From a checkpoint of a small mixture-of-experts model trained on Wikipedia.
Size: 11 layers, width 128.
Experts: 96 experts in each of 10 layers, 3 picks a token, a sigmoid router.
Training: a variant of Muon for the experts, 671M tokens.
Below are experts of layer 3 (counted from 0) of a mixture-of-experts language model. Rows are named router (the router's row for the expert), gate (a neuron's input weights, with its number), up (a neuron's input weights, with its number), down (a neuron's output weights, with its number) and show model dimensions 0-127. Each number is 500 + 50 x the weight over its row's rms, rounded and kept within 0 to 999. Numbers have three digits each.
Before each expert's rows: a language model's description of what the expert responds to. This comes from a sample of Wikipedia text that the model never trained on.

# expert 17
It responds to: General nouns after articles or possessives in running prose, such as time, years, people, name, population, list, often followed by "of".
router:504511528443577535517447540423558500514429523568524523448547517470563497594498539465490555443562454560506544495460512454463536557505503481540591458486364483551490446471497460484532530414463593497433517517472509549572561540528448535481495620410450517354444553440389544470515554551397513506501395490529580433566516432524498556541482539489559424471505535527511476571484474489532525558509
gate0:540463549469530510477357517562486466489489493536433452491531491452606467561558422479424502515484507481510524469427555521357516550480555527601474437536462599566566498457592400515542508488473497460566470486503551516589432567470494537543567530487493524479490438532433596491499579498450457471447364464482516487578605546441444491532513494455513495459547557488482557536534488502431432469497
up0:496541508495491595485423510519514496430454542513457447474519536475558585539578515553458494553542471459455485467527466507447494548614608512415527444490365571583532510499592533476528480474470457457581480520517568487490467532448491461557514542512439503437516469483514519433519585548587467436596398476417510447460500522476557473541512436508433406442496558530500605467526503457463384441557
down0:524572567385445485419554584503481503508431489487451512533502480522456471378462509476530493456473572467581472534538451495581487523446536489510544511491560633538504502439388496529508522503452507564512499407523474460571493478545406507493494554455419432594517461527510503557475526427579522585495572559463475519473464554477452560519479623390500492491455441591498492538440486552508583574502

# expert 18
It responds to: Nouns for teams, leagues and administrative units, such as team, League, County, District, club, Division, school.
router:478520530477620514538500548410497523495407491573569535422516501494493472586505454357542434497529503585517545550510488533525586487382362528549572511543459594495517460490518384462488481468453516436455517514446462532541558598479439611443503565474576581474526536455451471486509497536453500510486415501544461470549518474548504502516512533481514469507510556553428456562499426580480493563476
gate1:581539468439561467490469565532509485465422513530577450441592457513566467564491462495597422565467487494546517580519461457541555475408448519441500488482503533425493566500456498472417438529510473525485444532413501452514567543509498472460554639569513535498610485395371456544544499555519493544460525435484551507482472527532457442539582475528543528481480495607551553391498473546540525511574
up1:486491516521512516449486489413548552497563551491428513423493484510516468552493542494424544495525504521507536435554465601508334548545459483438504549512510502475517483467553463489530409457574456488460573512537503479413496496421510488588406478566491422421424505503459491497493494531499439545552529578530461625488476497507577533478449506514574461460591507527446527615493608385429572562526
down1:480445488434395538460562423445491471607482438522503510543417383513492601441393415546511596515466401540483638515512547480464536488469611493527472511523498476464471461483486486466545520507500538465447483548490460553467453470501540533593460513575571501463530519437526542452499517547499458439485442521457521473518568538547575502439536525513489446581513577446515426470619438467478456492422

# expert 42
It responds to: The articles a and an, often in is a or was a, plus the closing = after article titles.
router:500440482480537580541481519454522368550591593549509457430490494458450496528501479494489438464529544451523605574485556516415518521425456557497559483489453534452518507517565441625553629493406572465545451551542465485438562465500485511475502507557456485476598557506457483410524452502444427550555491433568531480481445532464461489508503568452462435588447527571608453508502459491540468489467
gate1:475529524420544422502558493448401584479560403523497490463493555458501527448548550500445467497476481379573488461558625444556512416463471489559492539479476528478440420530470523495629504506554464537454564529508522527464583541489502463557570470559560500509551539531532482553478626514523506534508524404468410507464578556395528582575550531470507492506516519446445558468445571517466551561511
up1:452518489509468534489488506452489472476523495484573465440556468581613506512450572450557467508506459488440478594510597415515432518481529459444537359486562520486506470465494481550559523571481551461543532490561512447508459568503512564559426521498539476415390511521496506527536478314474478542480594503582493485555496484510465466459438545437535543535577442492499496492542457553539339498465
down1:493500429463618471504411448401483423501506384468510474462491562534492560527538383461500495479468564482493602612561442461546434453454579521406597520431476466450459457481603469508616545570481485489574490527549504496412437525496455539506517488459475512491539556539513442458484450456599438488440539523438496496493558458405511480602459524477512491468541544500527493517501551465489497563460

# expert 59
It responds to: Prepositions and infinitive to after verbs or objects, e.g. worked as, sign with, intended to, exhibitions at.
router:506463549456525595542523528517535415561577470445513502503524525590489563540480569471555503480540453474555454552460573517548473550463495557510636488477506513476528541508529376576482483480382570471493515502538473483479581468544466492543487524528434490388533551434413506455540445436457392506535462471585567534479459554424446561484566578463461400464419539466555545554519432510500464520450
gate1:423476486374500579494554528506473452526538445481493496438453526509421495435510595402585462520511414517495457495522540532519514471540511456537576470528483473515455514534410572537530585436506537413493514492555479489489493518431467412518533511581494387373509476530523540426458552437512433517508471465416461475388548434498479500552555543453447404444521517510574504460595452501469576422468
up1:424458451453493501433381523506428512585521489431436496461542494487507521487511555506541463472507444524525438445428352484571526484560508495484609483534461449528471559529477574477547471494453476380551446480500515455566477443410438459456540587527515410413506502457520531497486453443533471474452484564502602475407563451547511584540503579566473474497455515454461573523441537494493600451447
down1:476458523556473434431597509522462599532510544586515500438431519495581526504542463430542450527470607469480558490499432519469433568515456420436546488499621579509456506520539519568568560546412504558535501420453556543540551538564466496543542431509486412456507455483516544571411500456483502435464523413499545470566492614556528509520417521483415483494559475528412546490498483423500571520534

# expert 3
It responds to: Possessive 's and apostrophes after names, possessive pronouns his, her, their, its, plus adjective-forming endings like -ian, -ic, -ary.
router:551392512505521619473520488469471414545514577514609481452482507571502526481512484469440500516570520525411543491618473569501437463514439499543530520475482512541435451481548439571597516514520483437463470533473460516432537531531464493587490524441456536391574542483502479482524393506447488570595463533581535541546520523535501515460587464513470425587540506419502521617561454597449534534498
gate0:532591512474507563586504504454448490479523542537512453555488564532544472529516461404417498480548594566502575628497527499494519519435558478486554463491505540515499381483492525583501506515401456506544505509528529447499511525547532545551626470348513454523462517490474482477537449556516483440487525552436468536505459451577448499557488532437539394556560495394462403602502534517608500492530
up0:449483468459497581464498546502493495471567409452494549512516486519522521460436513568456466452461438526464397343503543565451452486466457476425541408511448509498472508552550486430552510467534486521470486544475564593511489479519569478444503495526542552507521456501566503490509518493480538520533430591635429562499462503477512470409382539502404547489409488574522573393561504476403472434571
down0:642533510446584545538454412472602575501475388558465514466406519571585512494466467484532491403544431504523538540552500539539421535503584635519427499437495542572513532480487571539478489488525445498509511511501457550524508514498489519481471498430464483509500482462487525539501489509558467391498527459442521516538496388522491534625532449483522435438557426391432538529444527512487533543586

# expert 55
It responds to: Single capital letters inside acronyms, country codes and all-caps names, or starting a name after a line break, such as ARIA, KAZ, SWE.
router:597490556517587525432481461495439414542509585517469463380511539501473533477416534480532512494520497524505426506531501496459548563481463445480541527487378561520491545592517481457555522401434474500405572481397507552555524563472433562529438489503473502469573618432430484468590434569437422551520528423554465460559438445529518446437522512544510473507473526452464478484491409578535490528491
gate1:505503487515538444467475358474501517462422460456500462570661451497509572442525534506428485501516576462460551556468471470510552577517467452489528497427576492621512555436488518493507638448491511478527539457540446520507541532473510489517547426463568480564610482411505437470534465497474523401516459547540490553541524495447578471522503486525573500499527487453440466558455472492550635576428
up1:534452462521495485488515538565475468519472502520502499385477410590461491553516456526604515513466421568484498419541525543497587485570526523548477496520476556488495454437487484501598509603528468564573506500488475441489437458519491558460508543433448503431422503566525569437450504499522520443452525447499525526472399584575423571574535503437383407468558507450498631429598466498521483464457
down1:549511469525518547481465520463530486479478544507489523463560567539479445534628480504492453479513458565528520511422390442461562529427452531556524491469547353458526492472537564409491594472561469500550499493465476579549488411497461512444515551596587510483599436496548529547520502522504419405525409488529484550456433508440479453544501492534536524474473539434429429561357580522442473535529

# expert 33
It responds to: Middle syllables ending in -s in names and foreign words, often Spanish or French, e.g. Par-is, J-os-é, André-s.
router:422497521500504537478455428526531465478464412479479521450546514488489415492480570409458391528518499449507524464499571613431543520498530531569487489475502543526539477608523417645512561514474485355435461513430434467519516521481438505468534523544483566464516527366439521424608460503480386508447467530466505469489422522523459545573485541461421399469491534510473505566506457468471491482527
gate0:458465548421532474513440500460576503539455491451420489481405523514478467429549378526497489442478457617480481470549505543485527473549461487549472495553552595556487497505583470565494485538387475578584540545595452520566586540560548570475525483556561575504462507586488458406489479504534442440496529552509441563514631497486554494526468581464454470457465552465514594575513435495533496479453
up0:477510441505483482502514527465520429462572540531454539476556498511492476551522497527518484535470444555519418511558431401511532538550496414463521548483557552554533567528554434585342500608467473561487580541581458546365607576449533549419572405520451529435484489479591466460539537509491514517460514445504573547600529433490460517519551491476512513488527531515525577512477450462461420524563
down0:434581500509575474441572546514584525473426556514457454585532594486501524607517430420515527458519487467557501526512480462542478581520515470486514537548483461451458466523449574462557442558513572510531407490527523480506532505539562539534483611460547527483449559495510514485465526502492532575656417506631438440547527598434549566575512534548518520508511577525420461566520517565461537551490

# expert 48
It responds to: Single-letter consonant pieces inside words, such as b in neigh-b-ours and Istan-b-ul, f in pin-f-all, g.
router:502562595536566552458517472497441500492532497564522462529512534543446498430541539391463529448555456566486520527466470505489513539447522491558519500412476557484414533535622448516439505484457570438552462549521511531479531473485481432513495524451445473514587555457489510406556428544447440561522497466480493558501396469489448572447468621408562456398525515443479517558436394612444516577494
gate0:430463538476576515550338481501561405589483457505519438513457471592493495527488542488493548442468465571629459502369500475556544431573397420578544526500373435468548448537497508537508518566488468440552557487458506481459485507430547474512563467492522486530583492473513539530513484532532494467427496558529516502482468513514422489521490527506495431548471494390516480525618502543540517594466
up0:609472504512495535518477543484479531528476545499550452483529531552484516432411435456504459524530570505548490584532485509509603455451544540494452500662513488460541419472647519487500541427540552509505482496480473540628433521496573494581478463530438464451540474522486433498459502438432507486498466418430508557599533487429486479452481517492546411448548462533527490406525529385534432443588
down0:556489478414524561455499527565471566566499476407496410577552509548474505503496509472426541403482389458331512505452553439580523641503576582505522533552478482513545477537484433407468430462432498499505525533458522531466526573543476514465450493557501539493508524481513432507461483536526467534438445579437534526506470511474600444512474442451474383442554563550535465464534512531480463538444

# expert 54
It responds to: Commas, spaces and prepositions right before numbers, especially the comma between a date's day and year, as in October 18, 1912.
router:518410528561533486484522507525452536479550504550461589456518494591534429541490483473507446455542508443521582548514558540469462519462517539520478453518472572491478479520516492493482563503427600455493436568420484499452540569511495496449482540551560528404532547436425579442573509440494446475610459504540494481512504478524497655451494620530441484384427546487591483626464424541476504561541
gate0:394549468514509473500584561468434508550623420493493462530457505589542511486366557529501528472502401447461489510466508489520453420423440510540482509463452517462569581490553487496481528542491463491507497500480536559525558610530581517504526550470509485520547560464472559470544474415439543393559548404535530425641464477468543519463509551508409528509491445553410487557492553535572565490520
up0:504518437443481515529544448517307497501413593506530478454534498461497477541561461486532481540456494591404565469584493539434542530540590471531534455501527471550483430529523441482537469424446411485458541494427474509450488489459460413569493519565484473519408462512485512482424575564572444574479407577418535491418558468509465474484502509515437503550497526465574611496506473437442469465492
down0:392443563529516471508521595507539444449442509563555593504466483464526532477481544504426594518509483557519480587477557541478560477439533566455477406426485458519446513488513413520530458529429601482500507488484525409519523538537485471537452420508554489494446566502507452540503474539461459476498564518569525549549436523455503453522513506481484664502570451491501473558612489518527554527311

# expert 21
It responds to: Pipe separators ending or starting cells in Wikipedia tables, often after numbers or names, sometimes fused with a letter like | J.
router:475565526438550546501497487527488478534517488478606489421479457509447483485518523488475567528487456495534499548556581465481501581452340522523572524442431555574464482578548451489502567434551558441520467508458402591481471515493477585543603612479439523492507550424513506416563364465472498505478470490486489514417442501497471485437598469413498492496465533558464554481448401559458497542470
gate0:430510440496530546503463473497584560488475501492526504500506438510613422430487517478412506518485462546610475508464521498422518520515468549533476592530379571547440543509549481543523508568529512573627451532438540549470534574576562497519566471443468460510445594534554422571546529471512517399514504516540471560447514509628485511507596576449506456432481466495430510494487478519524578607500
up0:542560456402500469469471511507473470510504433535459489427510419467478463521565552473542449468505536500476555533448427565553404463358451504375512513570558446440476443421548468589505543530492454442448514557425435527460522477470540420551453579561453506462510441464511532485525481591582488516529509448419517442459606483429470493445508469549539480520510624574508465565561553502506538490540
down0:478471469571481540482563423474540493448481442362510523516483538551484516377482484518421435514517431557496495554492518440358533435604548553525509478514522550516413501638497475473493433508514571482476497465523548506584453557515551412520534466566532521528468608546453513441469569475558485501578488518530470481558425495486503531466504451519589556529350499493475514535413513478524567484503

# expert 38
It responds to: First capital letter of a name or title fused with a preceding quote mark, parenthesis or pipe, e.g. "E-lis, (E-lectoral, | K-yiv.
router:593469577485584521501505467478458483496532579508503499500497506512487445466494547455477516483492550476479509527405679499515498539496529514524591466427481537649519550539505482509520581420422503529486525503465466567478521522507515514490493458532472476421567546457481520401589401587503527553475413413533488443508450459499551549429572568418514549538361520450533501482499391524497440509521
gate0:525577560431506493431469551476509552523518540457505474500524457405530553542516591469408525513495458475434532528481541528516554442469418492459475508542530572512426475535436514511465477588518508434422441470551485489444545434584463568498506476576549441536472497579481580618545455578533530527471495517374468500390581416475508531427529485431437474479428500424483569586493466426516586524488
up0:462479450571497512612551437527440438511457443545501508459420572518514457525379433525569471499521471496566473446520519505438522553508451497540508480516473449498656547479558428532584452441502523550444604533484509463492392449492547546509489501476455508443460481469590539556494596478455491510592571422572481485532479552505500413527501556512548579469465503516556456445480466562425436507609
down0:396498482495544543550456459435618522526523608501475549473514439541500479496429463451526536480441495482471586514481519523549537411462511546430475574537494501476473430434447499499464529484553558461500479489540451525572553396580478542513491470561477487546445468501433638486566509612514494448532624547515483504512522492475591550554562458482491448452491548497482478578501420485636510568598

# expert 56
It responds to: Media and creative-work nouns like film, album, series, episodes, plus plural and past endings completing words, e.g. Leg-ends, crit-ics.
router:507484534471555523484516476476527483549474444518598512415537450561461458456513475392448640454557405475560499549498530512547580578438454551542569488497466601503391492515518456518450536484465532437444570546434442516561599543536449510466551545470554553428524535440463551464567498536408425545505418443558544485464484494488559586552550497442470498455503543546543518554506454552512467586550
gate0:545521475484527520543538475448524495575496586488501582482517460548545559541546451382460528433556531443625477477449462473518514551421448509425582485499509553487457542465493517595575434450519523463572525600588420526477502605578562500400544523435558479439496476519461501467512463599461469432502451410509517493388463472588494473607527569498507474506436551513474500490525506505480505559555
up0:484541541527549570516464553540518569528498519480544526531645473447552578531508428469425505480505483512618460525431445512474527480498581428466421512602473493462427468540538544508519454513497413553464522533557472511476389612452448424480485467441584531456505497601505496493493467476507505477599432483463563416422468472592527464426573535522533521516488505557455444593521496437500548424455
down0:492527597442516585468513536499438518500574351389500522570513568471500542523579489430490568502513503572522428492444533405475531511510545496539458496544497534485471551552536521508450492493500479495561411513596540437455414558550539390476518535537529423535450452469487432498531489457487546598525459561593540458519470432560391575477631539540488482529430448445492504491536522498506555541491

# expert 26
It responds to: Commas, table pipes, semicolons and closing "),", separating items in lists, credits and tables, often after numbers or line starts.
router:497512575521536535486477496505515496511490493576553502448481503555459427471462464473462525475493421504440475460502569555468478491554509610499513491435463537550497551515511376546530499426522632469417561544511345576515474538420444472491510514515504470520590568356522563415571424465388466505527453454480480549524461519454509494447562462466540514493383502553505452557501489493548409487434
gate4:449524572533516585442475501446573455479504452496410461450572502512612494497543507483536515400527482470431531479526662445463454414481533489463479576547458499559564565561451491531540514489473592500577469525527491450459377524561454536484577513525512481517475525451492474472530485507423469447491407569487494476579504488509469478553590571450410503520421515445640515439438461515478547491485
up4:476534484515509567405426493515454446470491374515511486479555525505459484522576498499643555482532528496447459509501674465468472479462513439486500528538511579603489593448494505590483402555449501536572442508599594479437456472574431503506555472522498471552475520555504581503498454446432485345495512517479482440529502416486472458517531571484410498524512498497528537539460502520476501443530
down4:596467498493299431500508513498469644440500493470476479511504426427487451488510544525506430457534492471513527511466515554472451474480531440400460536520516483482444477466544443474477442486452500493466459512571485466586515545456550530557544511451608465472554433475480572571426501513423505495476493371565433474552433483463569392494466415534544567511580461526458434477482515517462497434466

# expert 29
It responds to: Pipe characters ending table cells and rows, and semicolons separating column headings in awards or episode lists, e.g. "Nominated for;".
router:486550578460539569475451446495568514517424585468593471465476479519499429407516457523430605504500490480548524574471601490424486523475429523491574551477469482542525544577518410493488506425533512507481514548460412562461550535513451525547559573500467478504495546339528584422579401563422465503473424492510464545478504487507530517460594493429490434507432561514442506516504429559505461528437
gate0:509565388471500489524420512496524520533423530431472459521591532500460500486485522531537532524507463530553502540556464432529487513423481492425515631530501471460508596419508484521498546419418520518542613502398428458466610503559468513500573563515544533511472476483513494477530460625546458511421469483508451484554485512573583504492489518459545389546420585617428449547566513516535518568526
up0:527509475461497495563479540519487498532463505530488468567583504409512578501539551493564457538516495514450449490539537438357531420513516502498400531498462456539579486640564548471448587432451450457420495479527428534493490568507549574533482467509410499541474426551499537563476542642468477464606506439466538510492584534439449428509541515512483425556535512508556543460477429494420462489590
down0:478525438572517557569560463500507509581597531495470378484521454511419591481491510540464535480382510515467530432571489552438488439471482448546497481503528496549532502586512534445453491463408511449445572505569431513538492541499478566543400473504439512462602535538541477536632521428549605490542462477553527535593512543510554499441513574555512420554529508423428437505468513533473548430476

# expert 58
It responds to: Place names and nationality adjectives like United States, Roman, Chinese, Greece, India, plus pieces inside foreign place names like Oklahoma.
router:448481484527572497558536458341462497558514521552542559395538406504443539411491471444432520434533506587473521521525581535385611604492475516544494520496456547567433561468526452490500484454500455496439494557473462575517553533503475531419573517441482501521533529468437498401509499525494375386502485493497569517490494445469512525475507479485520432440489527455422465512472468568466486459395
gate1:537507470449556532550561526524446522539427540485481486494523556566576457457600608527495575407427473579468515528474475549504618497497467524515516470521518493510458594477519525592653513491464480543496652547563481499546560451482515525495548523506490455526543500550538633374505499536474515512477538421508523458432459596497435482485478501496530489453468576564485483572409478482448549488524
up1:514551451537565491529564582459454557559581498505411478498566448545471465341538372513447448462486448507449453558483458443570503476483477566505484489531523516438416497481566521448494519434524496425554552479497479462565634458470489424491550466480438429461476481437491474408464469394507544455523519502449475492465409479474484462451442455495501555418534504396486514576491438447517504498411
down1:511449467553536508431513503578516476489511539544530446501533363563525576437567471520465414488501500462508554481509502525531514397517450486484449543472500577485457517440486466545493514468491537497539498433448445635533495439477527507594509592563492440586502548437490466542350544506517442526430529505528553496573494573483458333452640514587475538471528466538527478513464539497501510467454

# expert 9
It responds to: Closing brackets ), ], } ending citations, parentheticals and LaTeX subscripts, plus the last digits of years like 1'904', 2'023'.
router:515481488443582554444552553463487421548552483524533467366529378484479478599459489439558526440535515597445581530458524554498530557538514494626487480469490513527452484606457446467513539456449501419458546513472507533566503464483436545500559536512439561473600522374527546424529443465425468489487479434532510483521500484457583557472536465482419422517540579477528501520499410553485481573528
gate1:504534510535444420551470393487489479431469494550520482414474557470486429578510486462593475513531497537522516441498521476581581485453449486415458518533535447423523458428527534558553437470510466526523507514476469439455563443425452431479499486535499497460535511501549475534559456480621497478457484486526524321467478516362471487625457542473448514535463591517547480551459460551479383428501
up1:534443402554546514452476443480506427528415462473479505549500425520485532508479518512442435599504623603462462470431431442540463461472455521493494549543499600563423508510494501544439465554483588446481480493497498485431485501537520473451524435571543432556534442553474549570490474531559506486482564464647582502494454531623370471450483597512527571525538443557460521470495520534541525511502
down1:493489568526531522497513465429490447431375624393500523428518421522504497585398491474530496511508577551522604497517510507512455466457560462517468475512507495530537493554427460515519396481442518482468492482476541473464516486587549553441580511441568482447523441537422502484563384448486556499533485566494520496509486518549394433441420429573550509515615443560532546529524581432472544498457

# expert 22
It responds to: Suffix pieces closing adjectives and nouns, such as ent, al, ical, ial, ine, as in perman-ent, mar-ine, sentiment-al.
router:476488479594543555504490487464487520513504510555566442458605457485469419461434455506442528546551498520509577451558581590429521584424522565513502475528518519572487481546525472558514453515396529470502546602544351490488490479482483493501637535478559522452570543402441537419559471502507526494461515485462498487456476447522511542449512568471571486490434538433521513558441491586593572601460
gate0:508542522554511506561502536494525556510518486528614464504524433447480527422546448501514396434596421480467587440618510518435519467491546488467491487531482475447506480509473553493632487487553545466497506474549482518469522498417504513474493554586447426570499484304408499476568420479487419466543458499496534460500487397501535578577467447526526501604482571599486533494506529517483535477473
up0:530543535464445488443491466458530516451551471576471526601545406463372494458604477502448364507513547520495548491524531493476461438496587484552499530459479476592450575369509540524524507516517520568478515478512511449465550498422528512535416504613405500502478524398553454491485436497485447483529441438438535505450398542560457478538452540564372479519512492407475556533503520478557516538488
down0:422540483514481529514552492482491523483514542556606542534459512451472533418542477590444548593466510519548483495560559553592555542490529512400531516468571532559518550574502464513494524417564513524532413455538520500529493437541457484544399391400567511534480468477561488436577522512584528483389544502539522512422466572581522551528438402555467521444529549485424531511539538550564443430558

# expert 24
It responds to: Suffix pieces ending words, such as -ation, -ator, -ment, -ary, -ity, as in decor-ator, imprison-ment, planet-ary.
router:474555537438570595503541512462479469562494490513547513443602381547567463528495463440466476425608498528488461497508521501457514581517411558514479527465473566552461432452476490523552515479409483483445523548457421513546520510494513486479493513444540589413518581464491478454521513552433514561513499504468411531574500406540578534445572545480438444496515616515513425534466520603622536576441
gate0:454520471483506471538587492510425465562511461563498565555508479559638463462522431470481506603563592445504550451470470489500601589461610537550539501487435416493485413475477537522473602479525490442450522579422496480625586504482552488484513547436564576491635563520546529514519499476435518585434516435515491504532523511481504465484528541537448519424552513548543478435523473432490541518490
up0:454539456513463487461540470406461563445524424502562550514599496590561506396512555452431561578524529477447437412404494550408590516459526487550541506529512476467551471477521500601540530542487459421512544550481526469571530519354472467489513473453551470456569431435585430523485491534559473508469490471519492518512538501509516516567439553506369438451559545574430486469517532468518575553508
down0:513516638436447483459482469449492543537448538493380431412486544436449480572561552451446436449446537556427445524577564463554511466499527422463520476468500522576529486459461496412519374516543507467486502383520477502456506597517410506474522566493430513562410481458495588527541465545504536369519467458535491496573543585492441541454545452498464482506474434480511484548557530511488482540451

# expert 61
It responds to: Prepositions linking noun phrases, mainly of, of the, in, for, by and from, as in source of information, As of 2022.
router:490489586539515549426472502493568485454546515637523466533485453592550387510547474431470498532574454443489473566548535513553489560422506524578648483421446489568504482492486439467448527500507514410519500606535440486485512481509451499468551574495439483356561553415480510451550521561539494517529508509547512517553418541489484534483482507454537390511434498516608454588522473489473508552481
gate1:475440519467507501492439554481436468505604511539464474457483606542567489342429507437534564485521530532493552511527417557506552541449522510444421563410531430533489480512537541487540448477461468449497506560531476503601565534543504480508473422549524449378437491459478471471450495588453504480581494584562437563519612496521547385513566527480467581427527478501582474494493488469586529480496
up1:470542501499484529587431479546444521583378452513517476569580525494469569521417561514512471459475598488486448490579576497517448556540484509505436494540531503469533581502508528491494559414502578586515574528506517519531503530466596511582367494448546564533564534493594511501555466433453513603545524478403510458436512477455524500523497440487531556506620500554412541506560531515552394537520
down1:596587403493534567544498473439524489535501510480585514531588544485512515459517460527537510583520556547474512505478473599445525485486557545509446469473540473445537533518466527571489527488479494558539546563408417481463441454562497411615484488468458430510420564538493480509531441517520521674582416466450532526472495431635463484525494462542463530532429533554463400558567503521544519537483

# expert 25
It responds to: Connectors joining words or phrases, mainly and, or, &, / and to, often inside titles and labels like Ecology and behavior.
router:502509493504538577514432463476478470551569509488494467472583556604527487491426497452489546533508486498490549560642581499496439537530453518587571508464494528444534534492472482527521533485464606383448526529494423595513555511596504532502422567459472501470575512441382525468575444622456490441564479459507582547486545470493479537449616559468387488495485556477529554539551486523539462509475
gate0:443506577437553556580519490516516535495462593465539503496542579465597400485561531518466471573600583478557562602506533466546569529525562562460518474425493459476493621520448453622462523520469567449483504498461449486450427541460453496534478551599559499434530515432530482508516448520553520507514540480441504446501571483520541523440546531407510583532343546492473560510485457506504508540467
up0:518529491636500499457525497526385481490456543516479482496568457496528615456549493524560367492481497568527500377456541400442490532491476493599512452418474446437545537485486470499432534490392511486541489512564550563452526431575502515515509594504402557530451534492538528495469529449485572517413486391489458444500497451466520546384554499525520559443483547547522502419444448481457528460533
down0:582544593478600444494562509500443457548449482553550619482473511452517484401579599538518418481589471525497464515460537499552662521482412434458476509518525465436493580499487458518471516553562504515512587509549526456496513445466602507519543579564525494548469416553491450549486508461605509532527424557433525464444545558488516492445513424477485592474475539504538534527441531503522506416533

# expert 20
It responds to: Hyphens, en dashes and slashes in ranges and compounds, plus mid-word pieces like s, il, ers inside names, e.g. Aw-s-umb, 16-20.
router:549394522554551531449504463525533411616434452548494467444511528533534571513497463435467582459505491474566534476473540549517500533472479603461580516538507578462485493567498473545444477504479441452493521525436380503520532502492510538426503529530523499563484560486504535528571469497436443590489461413562508495545463448502531529486595603484513505316419578497548573537555467454483479563579
gate0:467443460654500565453580459502533501504453580596508448403453558536498433494508469483486512478526532602503482466534489495491508526463467534570477487548476637494475422493558594463452463514490524451533577518564448490517514412477566522521447543600533515553492498525536467555523453530546487579546472493478412544561463473452491559573549575498527472476449494622587501441562581425510476494577
up0:471477565517478461461521486515500413572530468480443557535394499518568569504535476507411587544493537554478540491401489518480549465538565543460422587422465543535487498488514413507491441545413553480453463560464474502421571476514458546444511458544576565469496487534517478509545579562524491439456503466490520507445445539517480419736518608490529477497462610461496496502534503502475464523511
down0:489539533533501500606517498481527463460481400453584485475441494389426494479483502555471525491515413385505470509513572460470495562454520532504548445458457476484589429447506515519439396480587481519543462547553416439582460453478530464514545467466568536492499508399496519479476480484548444553593482520516533413534531567548608421456543423451496444562555490431526392483503468528512630502497

# expert 37
It responds to: Capitalized words in names of institutions, awards and people, such as University, Institute, School, Best, Nominated, James.
router:522436539473597540550487481461503461480487544475549538396595429607469414451486476339468523501569556596522475515532473511444479566450401470635602494486470507464457519446517436494462506476507542505448624525440433468573590567486465617451483509512564527474545493433492536471502540539441512554472444468539474511506516497554530526515463487485477509482488522568467492585497466511509454583475
gate0:438540501609520478479405543514502507465415502410491449477520506566568523540498634464460472570428558569498526574529533474514552438516469427532487445425542545564474537508507495489519457479394547507471572461452455465500485531544554545514505537481426584497560505583520552547499515362467468512469533460614443453422535444553360572499464511519499552525516538498562496539534451501591461483456
up0:444396531470514522497422496527471509501464499637551500518563569570547472346470536433426494502536507501530426485459514501600448525520436454552556479489486442476411542510520413440415481398615593470535521510504474530612637547493459541511467504488455537541548506459493487516547538454524507543496434522463519475358585467502546493535542504492506503484530520517466477523483515568546547455539
down0:528547617517542428498448487525506539498504533415439514495481537383433501467600513537534440512498453521442545549486569564484543479511538373482515484486565553520552565549509539522598469459415501416482471457495399472398434544475495531439475479477428448477534514608428511477570445505556458419447520483555561542484493540431535519445506477585547436427492467498487442532517546513615550552462

# expert 62
It responds to: Inner syllable pieces inside longer words, especially Latin-derived taxonomy and technical terms, e.g. Obs-id-ian, juris-pr-udence, horiz-ont-al, Subs-idi-aries.
router:477514568559535522502471459377503518506552454571517577516500457475509525416474531468444501502548541531484531508500515457446536510413592588525571518489495505486490589526481497563477581526534488463517483597483516545596559655480468449510535566479446575453505515513478505381579509461485457390545462497535626432472471443498523490447564466440483541508457532493558508531486412617570513443440
gate0:493437593594516457553534569482536518577521466581500496574458571585391501443390535517422493463532518459530593455474541542398522432482417542590465525516480503501569501531515499519535559489535486493419436489438499484577524574495466514343488552507520554499438497498453447487499434419470503492529507557497505408612523490519594464503469551418472497450551466530462520546546528494475550553454
up0:593575506533501541443478551457468492514499539484469458532492507516487529529392419460607599418524451566523547480535452554538430522477543442592453559569623542491404385493508429395340494542501462509625530534428534508532457461504510499488518497490494522439489525573554494507555479502469501472488549467491509525513407487480435556421558549591483499558494493546495446464447505511477462523483
down0:526471551442378567478435466532452421495462493490507522498548486458515591525454556484538488527488556522458496448501474523476546461505432524565432459456502485513487543481555513473463512621647519437481505483480565516559591454613494373499501535485480470529435541591525476530467427421447431516553471542465551519443495497459353510516445533515537461568479603447559403486491516470577480490556

# expert 8
It responds to: Conjunctions and relative words joining clauses in prose, often after a plural noun, such as ", and", "that", "which", "who", "or".
router:510521518479507552414450502509497490524487466459504478427563553555469488564458496492449519463530490529527517498469605458425458554553491520515495468394448491448528502488479441496529473538470627448467531597484351563561488565573533476515516571498442546444520553431462515443533485612401472430642431501468559524460417509505474559412528538469476478485419561498518519611544468513537500559442
gate0:578525594548510624522530582525478548472601462454542510473487506552517474531440477535534503473520536431474649457517577443487577506435547562484485437518527521529414540499512541568465428459497546526520370537435500485516509538516526500507490534454614565498503479509572440403498408555487448457555509618540511472543440472543446519464549448421519494514560454525494495509531549517459544460621
up0:436542505466526538513507522522410510540535494416493533476504473540458546492494440528519579514469485441500485435508443463455562554506496532537620384558458548525476508464501474571429414561580558502486576509520536473531628503456540453515507495438607506373472542518590433424490532465546530508543561563465454623517425590572454504444531557559583490525508491532505503421543475497506552446432
down0:468493515402438530426498493577516515438494511489501517583493528458573503523447560514625465464566423383452487525399491510484554544495406491586477501519483466537539408523507468511530553491552476525530540490525591506392504524566524495495498497409438547505498474483514598520533546553530551554470502598481469560560494393442533386476564552434464520569550396493415547548534470505482439484540

# expert 13
It responds to: Short vowel-consonant pieces inside words, often after a first letter, such as N-ic-olás, n-it-ric, el-ect, in-vent.
router:502476606522569560580487475446492464488417451619499505445501550530481424557466471504516512521580466454570506473556581494451584472470515528490495484517492507478512583634516500619445501455415561499480508523504451460494479473491506482499543486466566519447503584508502464527539510533463467543529467525438557379535465465439590499490511507369487488438399590426572576515456438610535465521517
gate0:529551454413524524439503561528482477459506495564564464505504446468410408529562485450538494525520475492531532489478398504418423431420549457573490585532517525518435449585474474568452484538466509527466585544637468474446506473476527426498573518560471476491534548513507559489530490513482467422540483493450594381535579394449397442456503542503427586512406471530480488498499472582466527514565
up0:465418543406511489465468401490479539503468543441503477518470434466522479519500475457573420460455587490577542562343576530558572511511484448527544499587496456468561421539536508457445448488582408581457451519518503512517489482480450539491476510422487567513464501465415470529504501460464490476374485445546502513383459546495504460570432555509529515537525545378509494466580491417547546451568
down0:419444465496537538588469509518563470499440536439522384477511565541472556454521497534497521561515533499564440502542485502395586459517513538487562455505493575559494493502409599555473489557474484508418507419478516473550450494584436518525426504534524522498450487488460529397565441569486410491580517500465487392395473494512498439541631595537579524453437407432459484475463551513479487539482